Below are experts of layer 6 (counted from 0) of a mixture-of-experts language model. Rows are named router (the router's row for the expert), gate (a neuron's input weights, with its number), up (a neuron's input weights, with its number), down (a neuron's output weights, with its number) and show model dimensions 64-127. Each number is 128 + 24 x the weight over its row's rms, rounded and kept within 0 to 255. Numbers have three digits each.
After each expert's rows: "comes before" lists some tokens at least twice as common just after its tokens as in all text; "mostly gets" lists some tokens that are sent to it at least half of the time. This comes from a sample of Wikipedia text that the model never trained on. Tokens count by the router's weight.

# expert 21
router:153137113135122138076143136134118157127125070147163123090138156094132156131133088106110099142132118159156149136165129136129170186099149121156092157169155125166119148075135132093179138111149153
gate0:111135145135160115158101126149129165149122103162127126119152180168076131157127137127134146146166089130133145159163134113135120116132096108143114092148150125106136122135166180124120140087187135
up0:155087155089107120128136103138150084162137152133148114172105139170103139109113129124133101126095160116123135110132119135125123111067135130094174144120096159149134128125121138123162143139113151
down0:131107093128158129126107100115142141096165156143121170125111140076155113139131149170109117103134124142125114116097141131183146130132113156125116106130155115154112123127133045140141123152101092
gate1:136130127158137134100106111162129145105198118091164135154111169095112085089102116103143134115145109196137159098114125090121148111147135098133139130123147121109125117122120118132157084151130170
up1:151123093101129103135100075099100115136134156166108113177089111099164123112150105123150091136135126132154152155114129154135142137144110092113145144106161070115135140099117133152151158161144162
down1:110153155126136143107119165110156123095156100106157112098163172129092111139141121121131123130101092120091166105129148135106137130132108134148128182126106127132132157129115163182124185144164106
comes before: " the", " a", " his", " first", " their", " its"
mostly gets: " for", " of", " the", " its", " on", " in"

# expert 17
router:154147113120127112142104125135132142146134089126134147142160112127127118091128139112142138139161139124122084109135140121126131128120127111131115095148091122109157134193131134133121161138159144
gate0:158122104102121118138115148146143115123119130123143132096121144147125099156128129158170093154096148155106109114150158097167194099109086148167108122099121128127128087135139103149132151148133085
up0:144126149104145122100140172170136141104134115136085096141171130100124141074133138128134152091099106155124099137113147125095117128136147115138155140133102121107128137104118090111119133132118127
down0:102112115141117105141101120110135078154140077138144130129149154163177157138127134098082141098118124119163136135096141162143126135147119132137121136139131109094107104115082158115105140079160138
gate1:129123105115099125122145104082153131178120131141133130144113108075143141166074101135131055136109102107105148109155088104116142117098153111139125171117141130133121089127125148111113092135144134
up1:135156184163120111165116153097136186186125176125122099133142149146108127134147113101139128135141111140190122154129129128155114149119185120131168124125146157118135129125110120136162110116156085
down1:158080168152157126178173133114102164141109111095103061132095120141154128152139165109161157140136128132150101094107126120164116147129139124123151137158146096140111101107126135103148113123111083
comes before: " ", "\n", " 0", " 1", " 2", " —"
mostly gets: " |", " —;", "\n ", "\n   ", " ·", " Nominated"

# expert 19
router:152137125088157129129084118134148101104150149146052143137089111148186106130144134089131176122147140081159118124092098135131153114144132128105121123105127120094115159111102101066143135170141146
gate0:097081127103137105145084118154137121138125160092119173115079153106109115102132180117070158156116149115159132155110081136111151079118144085113095136090052146112108124151149144073106153168149138
up0:139122168144132152134134125099108115130139090167156082155141128143119132117122159103084117096120153127098133112149147127138165134115144178154099196177101104149158171111088103164111121109141087
down0:120155131113162133144085171179107098158130088176104122147115096106113137176088141138096082107137135124110107172132121136117136108132149088100122122135102121111118143105136137103144092135102117
gate1:163146122149145106123155104133125107126154144140087104097136110144118141144131138137091111118158119090123106153106063130102107123090146121145143113138138093124118126160116099147082156112146160
up1:092141139133116090114101141161135124132190170139147083095088108110106156132092119066150146085128146147099141118139192106131110156137131126203124138119132163078134120127109118095095103147117118
down1:181131129130130147112126081113122122155115113152122083131128098096101149162106111148116133099115120098124117109106119113137121094106108080158138109101100107177171131182117090130142140094082106
comes before: "\n", " The", " He", " In", " It", " She"
mostly gets: ".", ").", "\".", ".\"", " .", ".)"

# expert 25
router:135099136153132141126089144139121108110137134105127133128133136117126109106155149122122106132131165135074098139110110137129143180092123106136070107134151138087120121109158087156121145081112154
gate0:143177181140132103154145145072129145173112115116126120156092121119143145138143134126113125143135163128150168133096135142147154135127159127127127134135154139136126078155117128159124138187138118
up0:123122134133132103134103134162125155081151118139136139177101145097166126111127114129115125128138125132132146147114156135119112116170156087132184117086107152123161112112127120117145132127105101
down0:170111153110112129137153109179094080096125121138165133119163158141109105124128120133101107149089064137119103140116116171131096153107120114131147123111138096061174091158105122147089156132137123
gate1:108151136114112123158108119117189114138093098121092123151168076103132097116146086097155127083145113145145116172138127136129093144114113118128135169129117138124126111145146071161135107121131114
up1:130143130117161153139175096114063125110103091161151140130131133134147135117120134147104112113153151123148095127122132121112161120132141162153099089087158152122121152152106125140080159105122103
down1:110121100157144100155138124119116105115128101131145133135124135117082090137119119129126118089140118122177145132142140106134178097138101103140123125141127127141104130043109170095151104163116162
comes before: " to", " the", " in", " by", " a", " that"
mostly gets: " made", " released", " used", " won", " began", " had"

# expert 1
router:169084122112117149087123107100126131154112159089128132096117090131145079091111148096155169131139155103131127115088093139111150075106143119143178141114162087136125109135125127100189120142115146
gate0:159138136156124108130138167158082096112176123146159137137145124120152086122140120138119161109113177112106131092126090118122137140103146174143145119098118162134142090122158087115123139112137094
up0:138143172161127112155126156139110086122113091123151137119107137115179117103123096128118128147149172137142064125146101148157113120135134147091173140074097140121098136157144129129131122128147113
down0:101127138143101184110124123137161103140103121153137119150169140141145143123115129168129127117125097103153117099106077145122156107114115121115137178087118154121148062093122094129119151124146132
gate1:104186111128107124149149146113132174080134126116134109149165119107141149106101160159121160158155136159120136104153150134125142094135115132136123137167131118121099122159137105118157148149151111
up1:180086101149162142094123111101116103124169092100134103141060110166132176163123152136159102142109091131116124139150121125116117100093123141104165095110152154111128119112089149141137134135145153
down1:092123108129119130097141101104159114136139165106131148144127129141127113135156120126093090121114084104127092126083127152080145156126105106132140122131126083123116089104120106155088086158121152
comes before: " of", ".", ",", " and", " in", " to"
mostly gets: " work", " children", " education", " care", " members", " development"

# expert 14
router:146123152131124170080152071107161094145115125090118121099103168075109106166072106122100121127143147176104163129111146135127112145174140124127117116153130118151116153132078166110146116108143140
gate0:170128107138078128118144170084151141114129117167083139129140109155171161122157169117185166136089139112130173116152149170130105095129120129097127116180127146116100130113181141108147086099107118
up0:107129096113144129120144100100152149104166143073082160111070126144149135125142121118069172166135136129137114107152155124141096107145096068137139119112132111129135145135098153146086143126109140
down0:113120045130151087118102133106129113149128084101119159120118140094125129134131150147149116091124129113108148118137111127083131105122197098113173140134115158145088139114120088049121150152106110
gate1:109152115186124171115154134148139113106142112098105143118114137081107153125112130150146148117065141135125103144119136149135099124173133072140118121104111098137158125137166106119146187127136109
up1:109121060126068124147138148128129184089115118079139103130163167117088106106158134194126153135091126098149185134109166139141096126142151089125146133140112091129134090097126120091118134116156156
down1:109135117148107126131130153127114108121094100102123128159137140131121079075133118159133133092130150135158117162102117140120119136103114085128154104116126080127143138109122134091110118135130117
comes before: ",", ".", "–", ")", "),", ")."
mostly gets: " 2011", " 2019", " 2018", " 2015", " 2016", " 2024"

# expert 26
router:160137121158169139101104126139102168128115060153150102131118133055136136145142101127101099160118093170145135113202110138130123147107132161092098138133099114150146131117110132094098135163102129
gate0:093164097138147133142107153133095118164097142160111111163098120145167162121074164137110121170123140117095145182137095121136089166120102109091111133154146122105113099130133129140081137143139146
up0:129140125146110120119136118131152156163135171094156099110097116118094114124097128160138100128154148184110134080143088117122081081087116170093144125149131146130146166173151120116149136152111146
down0:117126103140138125115063150102126140110157118191153123121163157146092097161140136140120132133120145110113141099106111128169141110168096117118116080129167146140173125141097072156149107121112102
gate1:144123140146124137167163111114134132104113124141065107122134116100106116094097135067150083163151106165156154123151154133109146086093114136151131086162116123124148184132107143141132149150101150
up1:157089117150116130161103125129161144110153134164156149196123143170134095127106132169134108127111141128113163158094118152114120132161124128162134139128136148122112148170119099149118096163131125
down1:156132129110156146127139169089132138153097175104130122165144141121159161131137136132125159123144094159111125097100118139174084098108167135118117105134133114133113150114104186166153123083164130
comes before: " the", " a", " his", " an", " their", " its"
mostly gets: " from", ":", " of", " by", " with", " on"

# expert 7
router:158136148152164150111126182172136109143129165122121117163151136175107137126133060104121117121114104137162160147078148126139113115136133160099094153115140127120115155146144148119125158111139115
gate0:107111139098127092104144108164138143124166137118127130163140106130184099113152137045115148142126093172126163156096107140130073182154140137121121156107120172098107152149135129144098150130142106
up0:189136115106103131125151170110147155137154108144155112154128094161093130149118120154104138135164118098136102095149122088128118105110125117104148118113165098170177146130118085150137120106094096
down0:096113106115139160124155093154100115143148127108137161131169113142139147128111139128088111108091122171117185080081119155126151114151123128075171126128096098131152104119099147172134097117172120
gate1:097145111118151115132113120130099115158125133146114145094114108145139166097141113073117132149152126119133150102148135182130153137167109144157123124118138131118096108152144149097131135136123131
up1:091106135109149144156124137137127151139143119183142098153120123111144148157133120127128134155123117099176133110122141124110168137142125106113129161095144165112109107122097090117085151117140118
down1:196129133104135121107123145132146155136128138119086108147094137159111214137123139138135107168118116138161131111139143126114152161155209123121160157153121128118077118161124140117109106126138104
comes before: " the", " be", " a", " he", " have", " his"
mostly gets: " to", " that", " which", " not", " who", " into"

# expert 16
router:078138127130085114124149134110111145124113142143095123070144116101114122132130148128155132135087100123075150124139107119131121084113181152109158133124117103074141113143132103138113074152132122
gate0:125141132139121099117133128106138106122127145162137111108087120103126130103145099130105127150107107131165138131127161122099116136106162118155082137130140112111164149127172110122174132142075086
up0:123107107117128108132126130133063117111120136100145111099078141170101111147140105134119184135115124107152093096140100108130167125069077104177128173129093188145088126169143176100124124121133118
down0:074141138121144149112124161140150118109122104163108135130148160146187168148136156128151132126113067136106133128098128145141106144147111131138166133138179136119152114086119149135183171133128123
gate1:176163144119161131090149171107155139118162112124152135112148148127158153155156137093094159140089119160132106133153112142116086142123157133086102107169143118168141095121132148148135129152132145
up1:084156111124124102151127175171130122135140116140100136148187125154154164153124107146139141107149123140118109113129163125114132134185127099126111129119164132138150131096138110151118105147151141
down1:114130140139101072115136107118143101117098139121157129119082119167140108129124150147163105143168107116086097108086154120121105089097111115106135153140126164081076111103138117104128100128132112
comes before: " |", "==", " ==", "===", " also", " ==="
mostly gets: "See", " Votes", "==", " %", " Candidate", " Date"

# expert 39
router:092134148148143137123079117171094104096144132145105133148130086171103110099157151085099145137151152104137099105131145119125120127153161078150116114150118104115112096144101125141126129143162130
gate0:177142120148152123096147150183112140117122155068160154099140139102182108088124090117144179135162146135115157158121106113134144166169133138092150143089141135146142108096126110144139160138116142
up0:116146086094131127127156125136145090105099122132138145136136127147142080113145132117108098128143095129110169171090156144127091153149136107127137148136145156134118101103142123130090123188091188
down0:095163160123139087138144142144129121125098126104114093073152108120120153141078162103163162111133130139143120113146150113138148157146094097153151118127121149148160112123151134142115089141135099
gate1:148109106138128114154113100139112127107150121129123159145124129169094133103130110099098135134144100101112143115100132135148186093116094123138125155121141087131146101101145097095092184157089132
up1:135159143146095066127121143128149125086137118117150192158110133159126137140142178127149147135157126129155124116110091122106129108181189088137125101154139128132153113120085124189119120079142128
down1:126120150145158181156131143131107122167161102109123108146124100102132106140182109150138114156210114091154148130117096100120121166128099097113124138165138113095104138178124117161133102148119117
comes before: " |", ")", ".", "%", "°", "′"
mostly gets: "6", "00", "8", "5", "000", "4"

# expert 9
router:092138117146119154097141124138109116112114123123089095127141091154132136125093158145074077139115169119157120096092096137118113132100105146080115134153134121130107166086133103120192146123155111
gate0:137131096148096146119106182118161163132122161173153126130153113133173092122124152112131125157167161134146119109142127125127124092140099179176126091120048129112121131115130114168098178112121120
up0:149131097128162100127113131128114175140129112151138115139120127133133140130124128157146115119141126145111074130118116134147112155101148154149125140118166160150190119122109108125143088107125168
down0:142141113134098106100078142120151123098166144162138112109095102088116135099168163127139110155169126081133122130084092117088110088149159117129114134146144124100147119130109115130121105144114136
gate1:094109135142104153134102153090150144104135113145158148135125129122143080135092052120129082132051120145110119146133098138137134195133113096104125140122092124125124136110104122137185146093125189
up1:113101133106102120118096142137124106133081106106147177148132098133151124069118103128104119131105113129090159112108092158128135104126112134110130098092125100149148101129130099159194128081135144
down1:117151149107097135107136155122104152128180112152136174133120148148121078125136108104125129122133094151136075131161138147139135163142130145126137099139137109141115117177166137101131138099133142
comes before: "\n", " (", " and", " is", "W", " –"
mostly gets: ")", "}", "\"", " Award", "})", "]"

# expert 36
router:125127135099126079159158103146111108113123147111130137123152082111182129139102149131158161134153095093127145119123143117125117115128080095139123117151105180131101126132125178176182144141129126
gate0:129153124145125140090114105139160110138138116113087157103101152165104137143162136167107125092135161161095127120146113126118118139106125129096126034183109139095101152129138116189173147131127110
up0:090114116113136102110106082160129127136098155124108141138134132132101117153145134077099076125108068114084134121153146109104104113135124127169111098116111121132140125112071122156134113158141133
down0:115096144105140126161176080141107124151151161097083124140138134161103097103137160090129123191151097137157122098142106154101059139162130118144087140120134137143153155144077122113130103126131069
gate1:113166144132120187133119148098137101118140158137061173138148092130113149126091121135130119126136095125152164106118090090179173128168131121134118125099101112127139134180098093117125143110128157
up1:103132131137143197115127137150111108132123131194080098129122122123100133139141146143116165138099086118131133142138150131110123129096134135115119136086100109113124102102143107134122085134145130
down1:127143140120115150151141142127141133114166135164132145100156161155134156129176153137133148101111131123132139127136099103149133101103118156112198168088141138126117122157126136156164106186138136
comes before: ",", " (", "'s", ";", " City", " ="
mostly gets: "ia", " York", "ina", "ani", "ana", "ville"

# expert 31
router:104103110119150140060171111125109122109114145081139124102127113104120111132082144145158163130131145092129178126104093143122183091104124136143160186114148095106096122114137148119176111157115116
gate0:104123108090108159120120163087105169109140064100106158113143104120139136106117152129142136107118081149099122120105144088095157128137161136153140139142141153142130119131120172101134164101113134
up0:111062134114126158150133090145124151131146114129135118130106170146156117127076088107093120153096122135092122184122081139126134154079109151081114151128146113125125152162140131155112118102094144
down0:045146152133130116129111162121124139120052134139129144115127124103122127137139142146159115134161153092182126137132132132121115123172149120140123120143091122124107110109075140134119134121145151
gate1:114130106108118141088117099120135190145139128120141142139122128129139146137111144135106148110103158134142118105147142126170132123127116108118143137162115094077127109165154156153149141152125124
up1:159092101131132115088119149101128129126168139127141159096102147133077128097142135107136156169120138095124129069144131137132128094115159116134143165178146134144123118112086140135097128127148156
down1:124111134107160110118166138119124140147112122160134111105149114164100106125139131138155135099122172147130178142140156136121141171163069138118120078139116129153136089128184100141092097114147123
comes before: ".", ",", " of", " in", " and", " ("
mostly gets: " University", " House", " School", " Cup", " band", " League"

# expert 24
router:109129102084114129116135120109137109099099163145134098153144115103134125157066126125161149131144102140110135134135148141125111129145139136149100183122122151176116117100120140195102097106149138
gate0:121108163106094144066119160103137141129161148156129091125115104111113158130125160165124090135099147164128146139149115154162136113098111170094133147143139129104144150098123089134146102123166144
up0:153094127104146133113089147121170115123115102152122132089148093132115136127152134089102091136157118109170151083159142086102155080126164140147131105157126159120105128106166161145145083139113089
down0:171137115115127121128101116123133122090156141096148144105126135133084132134119142152100103167163088118122145117150113144138137081142138136131070113180173125132151093136123105097142119129142122
gate1:123093113126082118119112153135134117115119144153105105112132097072122125100122095114101130129160138116173106154146104119142135123138125112111106151070123129131131153104106098127085159112141083
up1:093144132113147092147099104117117130155157124092128102128146124107123123165121136194147155133135107119118151124129159133125116123148130078149143128174161107158133057117144106120125101159130150
down1:070064106131146101124103151163155103137084118137127086089122120157110090137045135147125104102164176087136103148131127143119126110119098116148076117099118094166144121121097148138141118101141153
comes before: " |", "_{", " place", " –", " medal", "1"
mostly gets: " FW", " DF", " MF", " GK", " Majority", " Unionist"

# expert 8
router:158126134145104124134075143156115165136135145104066117156145175156105145049148100178105142123142098141143122123093144132118137141107119155104127097084157151083098108155143091106091116090131129
gate0:146172143108150126102150115094175134113100128130133161132121137096151076143104135156119176107137137186113138102125148109152129113171127162126142174134099149160143115153118088137135104097093141
up0:124117148142118161112156155179126124143134102097157144105119158158128142119143109099100162093121099102116161126130140101126115133104101107115120136125153154072081102134154132116129100141133112
down0:122118149111140182148101127134135132102140116123110133134196130100116118084136127129108116111125124176131153095124158136140153090147162159129150097111201100115167160184182121133077132076134125
gate1:115131102133119134160115169160121117147113123149132101155128154118111145115130127154137104133094102170134128168102149123144222173140145094147130155145125106109142128170140105074151104146126151
up1:124178121124078117119111133120165084118126152104115124150106123116140115167110176124123138125130149160099161122151173161139134111123101152152129127123122149156098120193146133125127154156152064
down1:135138186136137123123075130131171104171151120172143124124151102114126117123114136128147136128129113081118126149139116134117105146129132152138149085118158120165108132143086106144139156128119197
comes before: " the", " a", " to", " he", " it", " be"
mostly gets: " that", " but", "=", " when", " so", " be"

# expert 29
router:136127119132090139148128131113128101117132136082086150121121144133126135150143158127145130117125150128138119090116119119124091120137121138112153120111143137095121069116108107090100127190130126
gate0:131133130134127072143093088122139096108129127117117118108108161173134165159155140096201179137157172135126139104114111132097123146148149113128146130107118120142134125057141145163126128113123123
up0:146155158107123074132144119137169117153114113147131131102188137152087115119102146127143121122146126106161120096093146154129143107110128148142113139143154082110143141094118120141095181130112117
down0:154123105073122128098092137124114125112095107135124138101129092118121135163102065184103169121153159135127147107124127161136156155097108105175129142120128170153166138117127103123109106086119127
gate1:113127115128117163088108139125117176111182153107107152172117111126145120182076096145153110169141127116127159129153132131131103148135141163100126130126153162120097101183133165125207129164094170
up1:138096147114141055131145135081118109151154168121117104137122135151116076110143167118136102081165129175147118153133123129114168135135129084128177118153136095120120128125124132136110090117119136
down1:159142131116130147143129107087121110124094121142128141144111127148151115094145143133112115136112163129127079145147145115128128126096108183086121107169121109146164155119106086118125162147140174
comes before: "\n", " ", " The", " a", " well", " —;"
mostly gets: " —;", " as", ";", ");", "\".", "',"

# expert 32
router:110121127111095134163138133093155103112131099147120111149129105159087114133122112099105133142137137069093130128115134137136154134141148110110099079152103082112114173103165147146165153112119134
gate0:154150120051110140093157106146131127131167110105120160151141122116127156103075143123119109146115106111130141100189113139114133155111168135155123068137116087131123165136113120159143109126162132
up0:127142076129127072134145169124133097142126129169099091137142105109151130127182138145113126134146116147114138108145164093132129153136102134105111170146153193174145115119132132137183138161180147
down0:092143154141098142126141111149105129114126112156105147111113117120157101115120121136122153178074096106116111138100140136126125145128108167112099158145147134131166108107073173092138117117141098
gate1:127092139115123139178149122105200122114103193111097083111159115125133126098164099106151110139122132107111152181114133141131109150113137111143130145097145138138079178155150162155136126098110146
up1:125094086129108135119106089147119111125110117133164102146123106114121143128123147141118120132164167127125138126160110149143092127152159111174118139121146163107136133132116157121117143118107144
down1:175150131119114131094130121115152142112142132124126132110083121180128123141120150131130094128127141133091108160118138111125126139089132114154128099126121115123114136193150100178104169118096100
comes before: ")", ",", " =", "–", " (", "°"
mostly gets: "2012", "2008", "2014", "1998", "2013", "2007"

# expert 4
router:102130117101110101120102118097112169117106118135141110083138134104095172122128145151116100153095118096131098129137101134126133126157154136092150110117119105163102137134125098126127110122140100
gate0:117136125111118132147104136149142144114106178145153105152123121096100125172132108094141109125110159108110158137116139118124143185138143137101114101110147101125126124155135097155121098122121119
up0:134121117123134110176130095127118124080123156145128147130138070153126085118161159110124146133094142133121122159122158134140099117133099127160086116105123149134155187140131108111119162119149139
down0:137118171132140157141159111130150114171130146094114137120109108198117127153142109096152115148111087162118108131113152129146117091119129165115119163118132133111120113121080192182131155143141151
gate1:131135134081124107129098105100126161196140086144145125097132156138121176136101124134118142137097159153125133133149111122141103106166178166174130144122135116105085136120108167141067121126119121
up1:133137132128106071116113116097137091148140098111099144118095100111111137074138170141156100129140115117159066125123122121117115154145159168116173092118137156180072167117085135143103115128140163
down1:165130100077127114099112122123147137096110135160137114099133134096119125133126136157144085160136127143120136106144101109097139138140142126155098147123100170107119125133121146111114148170146123
comes before: "\n", ":", "==", " ==", "See", "==="
mostly gets: "==", "===", " ==", "====", " ===", "="

# expert 33
router:124126134147147131140167137087128165150140111135123124165160176093140102130123115130161113141159139106103124136132185130121119104133128137109109132112107132128160124174139078157112127140128133
gate0:111115147116122112103095071133120132155093076144129126170074151137122102112140133113107123123122146182119147097132113141123130117116100139138086135087107143127149117123167114121108090138171112
up0:127130103120165126090133113092146104124129137128138132103160141123139176168170152135104121096118113119096103144138133136132102122129120137136164134113148111115156139119100113148099109127106089
down0:117119122163127165140146107107109132116147161170131124129133147131166079171155085105169107109140080135116128096096157111148123108106084117060124123142125134118123183089141129155120106148115116
gate1:103073111069167115127126140130123164112092145118109124122111138105140123123111147131116123117162146121138153085107125101156100113113117111083118164169113103083153120092131148099144122121119101
up1:126132145128135110125144118107139117060107132139074121111123150110100132146125185116057135121113074119135140116142131122134125135113089103163120149152123118097146170110109124151140133123134092
down1:137056114152158159128141150099154117158127090099141102157136123122114149139127068096127151130124142100146145119219134118135128134118087150117133118104116135143076122083144152142167161138169142
comes before: " |", " 0", ".", "–", " ", ";"
mostly gets: " —;", " 0", " ", " −", " 35", " —"

# expert 13
router:149138106095131113150122132127113144175144138123167174130153144109121175118167131133078109129131102159173098109154112127121174160087045094108107095094125145104137146125135139126103128107145117
gate0:122185150165111145107107156124117133125163160195106115179126072119118083123128099148115107124113079119143089133105157134128120136092122097120139140138080090126172174116115144124143099151121136
up0:112153142150122114106135113122157109172107122124125156098110107145117109088112141105125116187118112134134155137154132135126108159105112141087132121061195117118084047124106115147148150088134162
down0:163107129096114146108125134112128139122106141089118158116110166142142117130148146067156113132119164165134149139169113112142103096112157185102098139127132108090140109131108130166131165154154114
gate1:097098146122130114146110113146091116158132129110148122135121125135189151113120106102130099152177140157127157119137164131118140128118126104119135146116138191098085086109120167117124149138139131
up1:138118103167120136102139117159141137069138158135141140084117124147108117158122112071169133131113142138130118124109126128125136115149107138127099134069157072097123161131124099068132110154108143
down1:142109130075095141071184103095147148135124140107126090124152096129102155093097109149129126109131151170130115106096146118112121120094136099158110190107114133100142111110133136158127167103146081
comes before: " the", " a", " to", " in", " by", " an"
mostly gets: " was", " is", " are", " were", " be", " has"

# expert 2
router:115141126101125129152095113106112120140107143161113129143135123142118123152138171142139133125056151109171130130144119143141122157166167150178130103105178139108158117134127119147114132099094140
gate0:117097097147111166096096107126081136142103126089129095147167137131134145092127166126150129133140113179153130105141130134141159115115136187127149146136099129108113120127151134122192106159148133
up0:167134117148161151122124124157140142121118121069139150119113136185135128137129087118112171134123155108175157133104122115133126171110112118137106114143119146177164154086118109104143132152123187
down0:118152113082164112119141131150076095147154138138130103138089126132155169131118155123088148112109151120077081131118139091118147115121101152157129086126128126109145146119124141128173076127102139
gate1:154121155146115156172123127080124116165118127156143071157133095128107107085147124130090106154113112125179114154109095132158124107098119078160111130105123162111130138098138163101131138141093127
up1:130120095073173147085148161112142165149161083143104110138123131116145112175131113130131156096136126149146141117099147095114158158168140151129129135144110071164143091119133081116130117181137138
down1:113097140171137084128152125113183085131122214110129072124143163124128147122114145129128121111110166085124146108138144174104153140129081117086169126108129128135141175113139195106109103126114117
comes before: "|", "-", "\n", "==", "The", "==="
mostly gets: "\n", "|", ".\"", "==", "\".", " During"

# expert 27
router:126127116127151150144141113121212119129120143161125096132162140101108106176148091154136133132103162150108143131096071133128141102168133155142130141134106116103124092141112119114114145122126150
gate0:098132179166112131110114129112173099096094112118127124136141137158106164112099109118124164144095138159121128120093107127138120093140141139114120134106112123112165088131123098129159131147116174
up0:159111107122122145115122195181121132138128167139170116083113126100084173123094137174133118131132099105120094125114125177131128171155120151166145135165124119137116165159123164106128126116124140
down0:109133137116096133118144121120179154128166143117163107126131108150150155151142124138130120110139118139151115149101131137129142158141142110192144124143146166123147119100124164136109130135128139
gate1:123151107171138154155164156123126087114124144096142097148111103135116139115099075135126114129138083140163097105126157145138111172163116173133131085172150179107112150149107144161109141163129128
up1:149116146096103122130111134116119107111158116142129173092128093143163146120102139087109122164173113133107151137100133134125114129147169113122093147104125187114150094147115118129124126119067133
down1:115123095124148172141103163102105134134189130109123132145128107136109139148101120120123092104119144163123143107132142142103121118138137137116118110085107207102109128155157080173071119163119097
comes before: " of", " to", " in", " by", " for", " was"
mostly gets: " end", " place", " addition", " part", " village", " north"